config.yaml
num_hidden_layers: 17
hidden_size: 192
n_experts: 128
experts_per_token: 6
d_expert: 112
d_shared_expert: 0
hidden_act: "squared_relu"
moe_layers: [1, 3, 5, 7, 9, 11, 13, 15]
router_score: "softmax"
normalize_top_k: false
routed_scale: 4.62
balance_loss: 0.00768
balance_bias: false
init_std_router: 0.00709
lr_router: 0.000982
vocab_size: 15636
norm: "layernorm"
norm_eps: 1e-05
tie_word_embeddings: false
optimizer: "soap_variant"
learning_rate: 0.0042
beta1: 0.95
beta2: 0.95
max_grad_norm: 1.0
batch_tokens: [131072, 262144]
max_seq_len: 512
train_tokens: 741900000
max_steps: 3822
dataset: "wikipedia_en"
Below are experts of layer 11 (counted from 0) of a mixture-of-experts language model. Rows are named up (a neuron's input weights, with its number), down (a neuron's output weights, with its number) and show model dimensions 0-191. Each number is 128 + 24 x the weight over its row's rms, rounded and kept within 0 to 255. Numbers have three digits each.
Before each expert's rows: a language model's description of what the expert responds to; "raises" lists some tokens whose logits its average output raises strongly, later layers aside. This comes from a sample of Wikipedia text that the model never trained on.

# expert 38
What it handles: Middle pieces with l or r clusters inside surnames after Mc/Mac/O', such as MacF-arl-ane, McD-erm-ott, O'-Conn-ell, Bl, Sl.
raises: "on", "an", "ar", "ent", "ig", "a"
up0:126116098143144106123135074098152112125155129087086162127106154125109087116130093126064163158153183129133125148124121118117142104128101136128115126132141162107098117164149142155091127159124127152143122116134115143086127103118115128152152118128140102133179170162126143163092141125089113105155186070110128143198120121116111113131156075128109125126132126124113133165131169129176124151128115138153151140131137125127115138173184130126140150137119097131166114161113107149113113116121127139133182123125151121137142116127132127095123153112044136129118096120128128153116098183111128135
down0:141128127128154105133116125143138123128112081120126180127125111104116134128121151120120140158153121143126167114121138129135135117136108152124128150148156130109072132127098138116119128116133090093095140134132113099135130132140128064127158181094163129219144130134123119121136134128115188161118185082145130138125134125136134112127132119116137123133108147122084127127127117143154129123097102142118159129133167170128128149102164122193157114120128169135131142124084100044128182084130128127112161128141116110128125129126125068085104127142169128090154130098142103101123057110120124128
up1:114099131124106107121128118152126132119164134068129114166114074129132091173115122113111152116135134111142084131166094147142075136084113176119140140128112170125128109128096159138160167128128149123084111122086139123083109148124111158117129151167152137127167157159119089124103109127099104128112104134146196081118138140086135123126134129072147144132101174161175108106130144127133134129107111127155115155130130141135143129133125130153110131123116127141129146122109123175137132118196147128125159180125125122123153166114123138174108134110170133145126103124090081123089148138117150179
down1:128050148180126086103157129128091106131090043138167127128168126102110090124127090134128167110091135160104117093122148121129128127108146149111130128112147126090112121156115180173129130134121128137100131132113131111131139103127145166116109126098108160125116128129179134178120127134100121123113128129123151141137135118128148128115141127138120184118127175150127091171116135124104113186122155121110131167131155124128137127158108089125129190113129138128133123152142155090119128131125131167107128128127142150129110174193123110109161126128066133155173117118107120119135127119133101078
up2:129109095134094129134148127130106142163124136141105139126157198075116081092128131061118126125160140124118096126115107098116113129139130135119097130133119160133127121128125124129048120072129130158101129097106118131135099129154103145137105128038124173124134067120115093149130113119127139106129137134187122118131160128164143092123141119125181136134146141134128128169095107160126134183133099129166151141125110126170096109127120093116137147123129122167130127132128103136113119141131115120188128134119139121122131097135109091147128152059133139108102139132171128128154114103101145113
down2:109198151120134119143128128151135146148113134138124124142185106107156078101166158116139159128131119167154102123144090092146144138163122121139160089156074128145137104118129135140136098084140156116127063142117129131067125137125120131124177196100108126129119165149050081129139112184091126128127141130143148159130142193116135145108129120138129128130150115129151096125128128143099161062101126114127127156165129128149106137119120120133157090118109157120129112143105130139084110129125130119150128110150123133128155120115114106129127146135123155128130096182161079122132135127143140134

# expert 34
What it handles: Short vowel or syllable pieces inside long or foreign words, especially chemical and scientific terms and names: dioxide, hematopoiesis, coefficient, musculoskeletal.
raises: "-", "op", "oc", "id"
up2:143125129099077089109098181164120086113116108175088118141126151108133134082135139101070158115163118125119138124119136122098145158128128128116130121109130120134124159129141100130138195159136103073101101082137129117127118147150108099129146098110121113130181099139110106129125131133137157104146098127135151166095061187090117107157199142134153160127140128134099127167100098154118118151087126137154088147126138114140127125128116123155169121070125137101113128090099139130125115106142169084100157143131134141125133130149078135121139105157115126119129108124126132145125130124161141129
down2:182079123141132080128106186139155133128112098140100168113137128133112138110121131146116129122118132151128113106102188095122107121098128155119132129109159139149129084137121146144126122182144090126130116139189149120133127201149125185155163133180148120135091144124116097130123081127140154126110138118133126155109102133116141136127149148138119118131129120136150130113151120117075109118142139135146123122094117160120079098115085129185140103144078094173127087128129101120177095117103128134174126153150154101132128099122099136111139121156125159166129147103123128115124140122104191129
up3:132156100091135125128135135165159134128121129122083088158111123129161111149154136124149150113074088144131108172138130175152119122123111077180168132129113151146117120124136084154111144139165136176117120158113111198127140141135121156111143181129115141109126109175153120158127151114127117095085143141103154121123087132132150129132084134144134144147078130192140084079138073130146097093150088117091148177102076112129116105122124141130144113145124131095112105128118102129111154117134082144111110145124129128132125083148124144109131162154107141121130097125112133128099104133118130140
down3:159132155141140149113152100135130120129123121133114129137108179146139125132087183124098125200130118046126136137148138137163125103099118135108139129155101147138122129128124128118140133121128205132203128124151142136163159155129120100092135128141133130117125128152125110153134127099141048128110167130181143086166123137160108127119133140140111165130121142127115125147121050103162130081067128122123136097099154119141125100153173125133117152119146117075125145128126138126113135126123145136170102103122153119131109149123113172102102126121129178145103121120141126124133125124160135158
up4:119126114137180125134128093144111088120112100119133134129135128116119114135085202064119106137189155144143124135142128101086120135111129100167142107130134144143130127104128153101135121152133085114129112124143053101139130134131096084116165187147147081128147126082127125164131126189123148111152132145053134120097147094128111129129105160133119135110122124186134152132161164139130101141123178112149097112125132119120136043169139134125146111130129115127129128135106104108117155119123118145147132087134116118142117129167122119128133119107112185140137103140112151145131123102143150131
down4:132096109124171154136142124129123130098111110144174118122155118131146127146144135130123141128165120130098190140123129128101075163189117128164151108116117056162115149151064131126122102163130132132100156095143102124107154074106146128109123141126074166122125116097155161126135129141126128100049121116153122129129127123100161136110070120147129130122120135142110127125128136058147118128119127123155080128170119137113169038130128139120083109122118121150126176140142125092127094134158119119140107119126151139116134128130129120130120117135114120137124186116118143137149121091130138120

# expert 43
What it handles: Word-initial capital vowels and short capitals in names, titles and acronyms, such as I in Ivoire, E in G-Eazy, AR.
raises: ".", "mp", ",", "ll", "ra", "ri"
up2:118137121128131119148130146119130169120128114125116136116145102115146130186133130089093117136111041161112103155139121111128138091078097128138127179162158144168126163145151138152121130122129054093124127129132150130126193128144118164102155225159126157094160110119131116128139072152091147114129106128118174141136111100138143127140139139140125133137130105156155125147126120144112131121111125126095106133066119139104106134128118128124125139124119094128098115135129132179126127121101105116123147136128117122109104111140139110146150129126130119156176148098184127154136112161130198117
down2:133126145132137085118130128148154129122148099133079135063111124123134121104106150125128128119134132119170143139193147159122131149166065100127127117093091138133129131139133157147148138135127103131127069107083127140130139148125134126138164114111129123099128142115135162131150128132151141193151137126064145136121121116114177133123081156135122128133127109168121160060128131125153111106133121126129115146153136129133147161120091146078164136129141110093144123137128123124140128131120170125107118077132151157180165127124129188069114197086119130134141119133107169132153083119117119116
up3:133121130084130105137126076144121147119132111145128125184109118126117143109144114138131141153126189143136088155113131158124137109127149144175115137129126122149136168145128125163136180129117136080079129102113146155127125108118135128130148132129124176140127122122123130126156127105172076129135124103125128115126125133125122083104099133136141106121175135170131096116166149118124122106076129183115099127128127150183087165129119128123160141117139068152077135174158082133082123077136135153106112142177133117125156145127069102127080133151177104129132113143148150153153119163148142118
down3:140149081148140084158119129115142132156133121132113126110120068162124117162097193106128166137105120158118127131146144128137107141128125146125128130137080114134130142149102128098147133128123100084111123139113098099113148127128119123117145147126110107125128195127126129140101126165044128158117085127126154191198126107094114125127075128135139162083139106136140132154144107165184127152104114125202113159159152130139127144119127123116129146120106133130114169118128074117080136140136130126140123115141127124128106105119132131079109148124115140150161107127153149142121120141105151069
up4:123160128127119063120130128157128171114125141126119099119154125130126177220131168127126121176120135113110115115139143136149115119133085126104175135164137141123154133108129156095133184122128126147134117129139135146131128126137109129096107143072125134137069133147105098137112093169157115155143147132129130136128149129128137135121035119108116078144126129124120138128069097126128136142125147073117123116127086129139112129144126145137129128142151127143116146107093126082101150100132099158123100134135116131123108102136113140103115085115130123149077156210115141108127132125138105185
down4:125089149124133097148102126130145132120138093157092059171126170083123118130130137145135136128146127192120111100125149154103118128133132126135154141109132121097174163201173086124121128127125106174170134148112121143112089112135098130126110136144089129161116113128130128151039124111144137129081136134110149098147088157138121163132108088126102080096130131108149154108148139069134135127053134124109128130109137125146169118131127128127103130136161112133133146112138126151124099106113147113141118115165096125103129110133135135095107126128106133117136112169130123127157129121197118148

# expert 5
What it handles: Nouns and word pieces in biology, medicine and science prose, such as cell, protein, brain, disease, the e of eyelid.
raises: " in", " and", " (", " C", "p", "c"
up2:169153137127130154094147130128132128116106127128127145128141115105123063186161136107111176126151124183128095127130132155127115127137134124143081119111085131090154151129122128136160119083109135129154147143118134149136122107140124116097139122074124131131149121137122110131134073135120190136139162117137108130135128176158127120103111112120156106112120121156152156119131141136130141082189127115119119122136122130134083162129191127134091128150130051151125114196126165111112148135127117141102125130146104202118176146104157092132139124113114139127106171137114104107128121152114155176
down2:149127070125156162128154121149089137100126126129136083123124069141157151128129109143111128138127138110140099139080105187126111126144119101138128169105069136137122135133126128116182109141153132128136129122127144125149183118128103121109094129095116151127162159165128130125149142092130130133127166130089079117120143148098126126119067170150136067129126161122118143178138123134129126147133182097125106094132120124096109131141111127155145145144129128121105151070139127128127121045127125139130168129140127151120157091163122100137129084161132097124145110106116062129145120130125124090
up3:126119099120130132131121116122056116133103136166132128122136149123129141089098131142140119127129165128134132124135173103110132153176129098144043141127088117172104128121129142132137142136145134141082149134116102139108110100100152042121155170105180109124139155120115134133088131110138083080125119084124173192082156099125134128106132128134124121125120127131107130123129119133154176091100135153133132142134154126119135121102134106082128140131121140116137110131113093103133156165138112142135121164137126067131132128151173116132134075177117147133132084093140104147167125133137141150
down3:138129129130127091117142142117106143113144161133125122123085094111126084116124079105128169129120140158154124177104128128114124182128140155140129113123124135130129138107140153076179112074180134130100133132128111142130126140143125132164160131134131130163129128096134158131110108127124106124127127068126115084158141034146131131134147126140115118127115120183111112117099150137089123098115118153124168125164173124142119129129184123120141128197128130110157102125128142127119136154168131097176138135136184146176127145147150143092121102107125115118106101106106131122141149185142086099
up4:131132123137124141116146183134187184132120123152105153103130130110124130093126122140131117149166131118131115133151141114130115146183116139126113126168072126093057123132087121103134110115147097144093034122153125069122125127126127127073147108125099132121128129128110125128090149132132127162125167127149110122104123117136142124108129118110140120141155125101167125137083140134085113129131110109100125120127144153115137120125124113113141136129136130154174113122138129137130123143123123171129166127087117101151132076120134224132074146112145127144114126129161074143171123167116128090
down4:173127130159116094129131119110075152113162091140128166151182116131129097130054101170125101141116138091114124121156089128154130096148150154128111126116129138112143122110143129090094128117120168134082128133128139118126101133135159123101111143135128162082128128131188128142146125163185149139136147141119164121116125102105136111147206117136135115130149094127135156128133138142106131129151142124073074129145115128194144129132069130140124160131145118135125119135120215123152126095122139161104128117129131135173145131132143128133089140128135128103156132117111123128129174145134163164

# expert 35
What it handles: Single digits inside years and dates, especially the 0 and 2 in 2020 or 2000–01, plus present in year ranges.
raises: "0", "3", "1", "4", "2", ";"
up1:126147133133129128128131106127128123196145132149147103072132132089123114156130128125120128147147127133139121129124122151147105133123125127124110128162106139169139128129148107120035152139134130127138106065172165121094111135167150095152161137119125131130126175122109148122129106128130124124135140117175179128133113106147124151171172129125090093101107148133115122165152144141142129136131137118127061162131072129113124140098193130126150135155169104153102133144154065136129124108098127119093149124121171124139122143122124122128119097180110097136143138125065123188126121145177118126
down1:120131109133131114142123098118150124159108135163147129130084130105123130123155113111098130101169109121124139122122105153119128127130128108128152139130158127100094113125117109133129053126196159123146138103063136100089172174093141102103165129070130131130141134094165127126118163119117185095133165125149126113132133104089089132114106130137179168098126122126129128148157129124168134112114116159123140112209194130098130161146133136135112156132138165119102067132110125128128138108117137133079127111140119100122127126123185168127152106144113133170147129170128139133130128137114132138
up2:141125137131173146114138127111131121129116092130122171169099163130126130130123117127179165149123112115140132087184129182145127128112079133125132148173105161156129100134127167139132166093126093127106094156111110134158109134123127117145099131109094078157117139128161144137148106133131167125132145134122090071103172135125147160123103136124112127124129120081156167217130132123128120128155130118140122157169098062113126127137126132082143124131130087122159102131114160095126143126108080136114150104155161181087184128133116136095127120125145126084130144127126113148132131115145129128
down2:138088141121162124106127128142100124164129165123098107135099116108150152126161125163135124087101130100105107135146127151130125125161123120113163114119144128116142171088113158133126136136134085129128149139143128098172141102133117133116086098129133130133200115123124124138165113134105114126141125134133128185131131120157126164138133143103129175127077122113171133064141133178132135118100130116126128098130165086118088129128128151118102210122127170129131142185128138131147180217132127134096130092147126131140125148097163145119126131135128128111141136132053148095115140131156127136
up3:113122129121182117119152126128088114128128128070117128112120143102122115149107115127129139118120130128124026137171141099115129149131128147149141103136160096137139107141133134147085154120045148152120153166162192143132106136118127124132109131108110132130119087123086109148179143135180129139113136123144083125105120126145127105155118136115124118118098130100159130116132130119128138180120128130127128142141131123110135089088139164128108118205128126098138127117156161129151131139124148111148123143077102165131078102086064128128129132102121104140093136104121083160130129164137122145
down3:086134115129104121199091146112188088135154127165168131103129136129127095121139147115117141188143146125127135113159136133127115075116118128141130128134129151130117127136077140149144134134106129068101145064174128099132162127137119084118143110124104126128130104125075126133093174140106135127146127132115111171158147155123116092134128129098134078128154137108082135129149130108145130119158127125117122119117110146151134188125126103160130121133125100164115134192146136123085126179129117108113122114140168161111155123155135125122160133161111128114132129092156124076115167147070142108

# expert 23
What it handles: Periods after initials or abbreviations, as in D.C. or Franklin D., plus common English first names like Robert, James, John.
raises: " B", " D", " E", " F", " A", " P"
up3:161156157141114171156116149141114122131127098134121118134146113119132139118108183154129122069137115112148131112103128101122128135116144103065161121066111110097129138109119109127137155122197112126187101121124180150127120131130129142134136108112116111129108175138141081135089130052119125127125125092081096110192120141128094112145138142079132123133093100128118126082145130117132163172146148131116152162116139121116122120143132134147155126099136110103115128116149119080129075149127139147119128136128076126140144135154085154191166115118088125127113128139139126116130136098144152157
down3:083115105178111154153094132132132125145125167177130094149128124127124152138129122154117156119116064113130122109118095121163104085120153147146138129097077093083109113121140208137133129187147109152140126145138126164100085142108182191126145136124148081098153097142121120155101120139099144125138149149129129123147156144132124107149134125127076105123115116115127146113125132090132130152097087115138161149125118119110133130120192122129127131107160167129156120144127139121106129122128160118153101121099083128129174111150117109174110124149129125114155125139127072085134132132145165157
up4:151128152142221163096091143098138083163165104102127140128107163088090151119127149165148132132129134123102124121087092148160167122173113127085132123127113119145128129126169126132148114098159140115095120129143074139148115125129101117128127103130126158124118126128175111148125079137126123125146055112134128095131108127123134120128164126134160132102107125108100135126141128131102089141084117136133147128125102154113125085075141117132159160097179132116130087143106114114100129136083129132128128102131122125120145107125149129125123132120127127120125103081160102126116128213185158128
down4:130151112118126156100102128219140127132117141142142133134130123149133138134109121135121142128163129128126063119121128108140132128087126144120141100122147149071130148157148124108131134048116130129118080110100160142138085147119137126113135131164130127127110112111171138118140105116130133127122138128102088134125115124080114062116116134128117138152088125139100145060115173115129096129152133119112125174128167125128127215103086110167177118192127129164128177144107120135142162124154165138127118151168112156124116094138123134135114139142119116138120116129129112115131078125096120124
up5:108145127125166127146075070129128111131139115153117137163118088128133094137115155127131128125169112112123128128103114137140120126092146136136114118174155134147160163139120124138148142132106116130145093133131128078085136128123138121142176102092141087080142069122152129146096128133155192122159150114093135128128123085184130137128166139130087149125125139144132135065172168133168171135145157127120145148141149134081068127101112150123102166128104107147121135184137116129134127119122120077137144121113129063127122125130099122127094133126110123141077129141115140136137124155081092128
down5:130155170163125122157112133127128125141127136135124142133124099112146106150167117141155183130152139130125137092069183140151117215144120202138128095150137128123139124151096099131113126136107103158115070095143120084113130122132122131137126130152104079130138133128126125125137134122093096103109121155149114125113168120096126132122112147146119135121121121127116160154147128154119129106139137116160126085134130110125045141096154202160122130152110109128131126101106135128128114128177078137146128131131131146128197124127122119092135081136091126138119150088139129143176094113144119099

# expert 59
What it handles: Auxiliaries, modals, negation and adverbs in running prose, such as would, can, not, been, to, more, very.
raises: " in", " l", " f"
up3:147168123104115123134129098113190117128086114155091117131176104125103067066140132159118161106155159147113131127095125149079133184129100118130094174082106135107151125122111092140135153126125065111128128133107124123100132080129124133142122184118159096116151134139136123154123129109046116131125121129116116103129128138095154119143145125179119105094139144114126118128123129103123126146152151127132131113107073112114097167122162126133108117121126104142166170153123127125165129150105152066131129112159152131136148195130130113133114153122155175141136122129138153121139123128117121135
down3:134129126125130132125116116130111138148127138138086146088071128084115075190128112168130153121126115143119113142127121184139085124128111108102100119121116099131088132128119102124117098125137128143106149108175159130173066109155135174093120179134137133111168111136125119124100097170128088135133132137128150137146177121123155107146154116126146126112120141124138152122139099132184119121148127153073206127077117123132124175125153125134131131124134146130137151123083080131132155123089106129140129124123180135131141203107127155097129128086140131081127132122125127124130104146127127159
up4:130096150099130144129127127106137133134100166129127121085158128104138122143132149123139119116115173152076109135154198141119101132162102136135131122127148175124119128131124130127111148226128131120111121160061115134159083077113125150138126128100146130136125120139119114157132124084121164151152130173117138150143132101162111123114125125123111122125157136156074159109125124122131130096123134188053157124122124107135114159139115141094113129125114093144105117136086131112156123150139139101100114129119142056122128169136182126128128131136125106130129126182131186108104166131131133132
down4:123083086090114142105136112126132121121145131126117133168130117075119120143125112120118145093130101122140108097137149127138152145151139151174131101130127136107089177118134170127128137116152148106140124138146156125133128176108107121138135185111162131112133104091107075128124132144130128135093111084089126106140140147127133129137178148176105126117186130155141118159138141129081143118078133114116137120116128150136128174140153145139104109114109115126126122112128130126146146175156169127132122114132147114127078041135152107152127131136210144145118094123077077102129177143136089133
up5:142160141128097109161144154077125127079125166174152119160128107133110148130135140130127109143128134089144163100109121108095149095135143157126126146118144126113134170134113122118152162170183170083096129102118128119082122166180109139134128137142121131157124138122100124127154165136098128128087129150125123115128128131128127138128135136152089126126143118119102099146127141129133183081110120143132086095126185111135107140147164129136083147119183093064147160056118166120125121097137138129072176137116129136129196132144123149130130128148131133090111139142160147114133134131119152119
down5:115141112128131123089136179116121119093149131117144114128105139191116135109108167164117146085094137130103125148141171104087063123138129132137152126150114126141132107110140067133120101033108122152116127139129135099128088096147141141132128123128132067132106131129102127083185172155130127085130151130117127094155140139091131105124129177125093138122127174097128138128118083140115128126128128124112121129126118128141126101131129126139117116133141126165163131128078120173143134097124128114149173125182092108157128087093128128123108099133075124132146128111139149133117179128127095153

# expert 57
What it handles: First piece of people's surnames, especially in racing results and sports tables, e.g. Trickle, Petty, Conway, Mar.
raises: "ancy", "ok", "ies", "agan", "es", "is"
up2:138118089104171070097118124143127105092146124124134109145122112139112125134115130111130083087132121140107125122116108131073095126058125114130148077108090132132149151105110125128128128121125133143111132133125122119133084082151129086116152155092121126172089146138147123093123128146173139132128150147167126120120124153119123149150160127156145127091128138122132146130098111127143126128149106156125142169153126130127087129129148109136127127113143134034181086124155182145202167158131122132191123128126143103115095142103129165149126125121119132124160156140127078106149109152126127167
down2:129166124113150127164153131124127138129138128101128128128092131128144121113125074051126180129105124122093107129163123140124194128128183140126128137117148137137143096141133164168125146112144177141126113118124090108123119149110141129079179152066125148129166127135112152129084122078135155121165111134087126160162086070114139127120110130118143128089165126147107110105093129065095131128140110164128145162121130128134128136150129123124114124170164124082101114064101131103132134134165129120145126141172126132120131147113176125134115126150170137112115124127086131146100144151144135128
up3:114086118154146092139114121111116118119156144080143135120102148152127132120129106116109077176130132148114126124129137173121122092094139155086111111155056132133170110064123125131119151164115123128087127139130174106208144129154126117128131132099079127124113093115121121143127147121161092137143151130123156094148122103123118132129137166128146114128119123218130125119153131125139104131141114140096177158113133122153173165121116122107130136125101131128132133147122157130111127136115124070128132148142142104123129148146084089125174129119142091120115128113158180116157103118192114137
down3:127128182130152122141096143120099129119119140087185152134085158131159145119113106127144111094140141139128125128139184160131150107120132124129091127122120142127067112132126120152127183167141119136072155149150122115184169127130140187123129113192091144121070119121074179140128149154098099112119166174129116086094145127134121126091105078121101135128158131130151093143128093127158130124142130125111126129128106130145157094096135120128142121131152170128120135097124174084145146100152140131110136125137134117121166128133155140135157117139088105165120131102133135138179108125130104120
up4:126119124132103142117128120160063130128150119138128132169156125146128138131125185139138128135123050118141129132109069146101141171158056128141098121136126124120203105124119149114132129129124177108120087141119128132128136141142128120137158170129118134143170133127160091097126152141171121152125091138128129114126109120144141125143128096167169128099128097149107135123135091120144086133112097118111142141132108128124104097133181127150150133181148124128133127135126119144101108116145137132149079109119124148132129179180146108079072052119140131142110119132120131108086136142152120089
down4:161079127141122121058084131126115115138122089143135126164189130128136129104106137089142091143124109155118121088143080123164153124165120123129093124117128099133063156140122167060118119167120134161123132109138078131128146124152142122126152128186054122110130132086059115133128128117131136158153142112117131097139128098164142135105080124104112146128134070162132165174133140137136150119126149120134123122151175130140147078107148123110135119090129132140102131120107089106161123123112125126194128121117130132122143132120134139163128143156124131129128127131131127125108133149141150158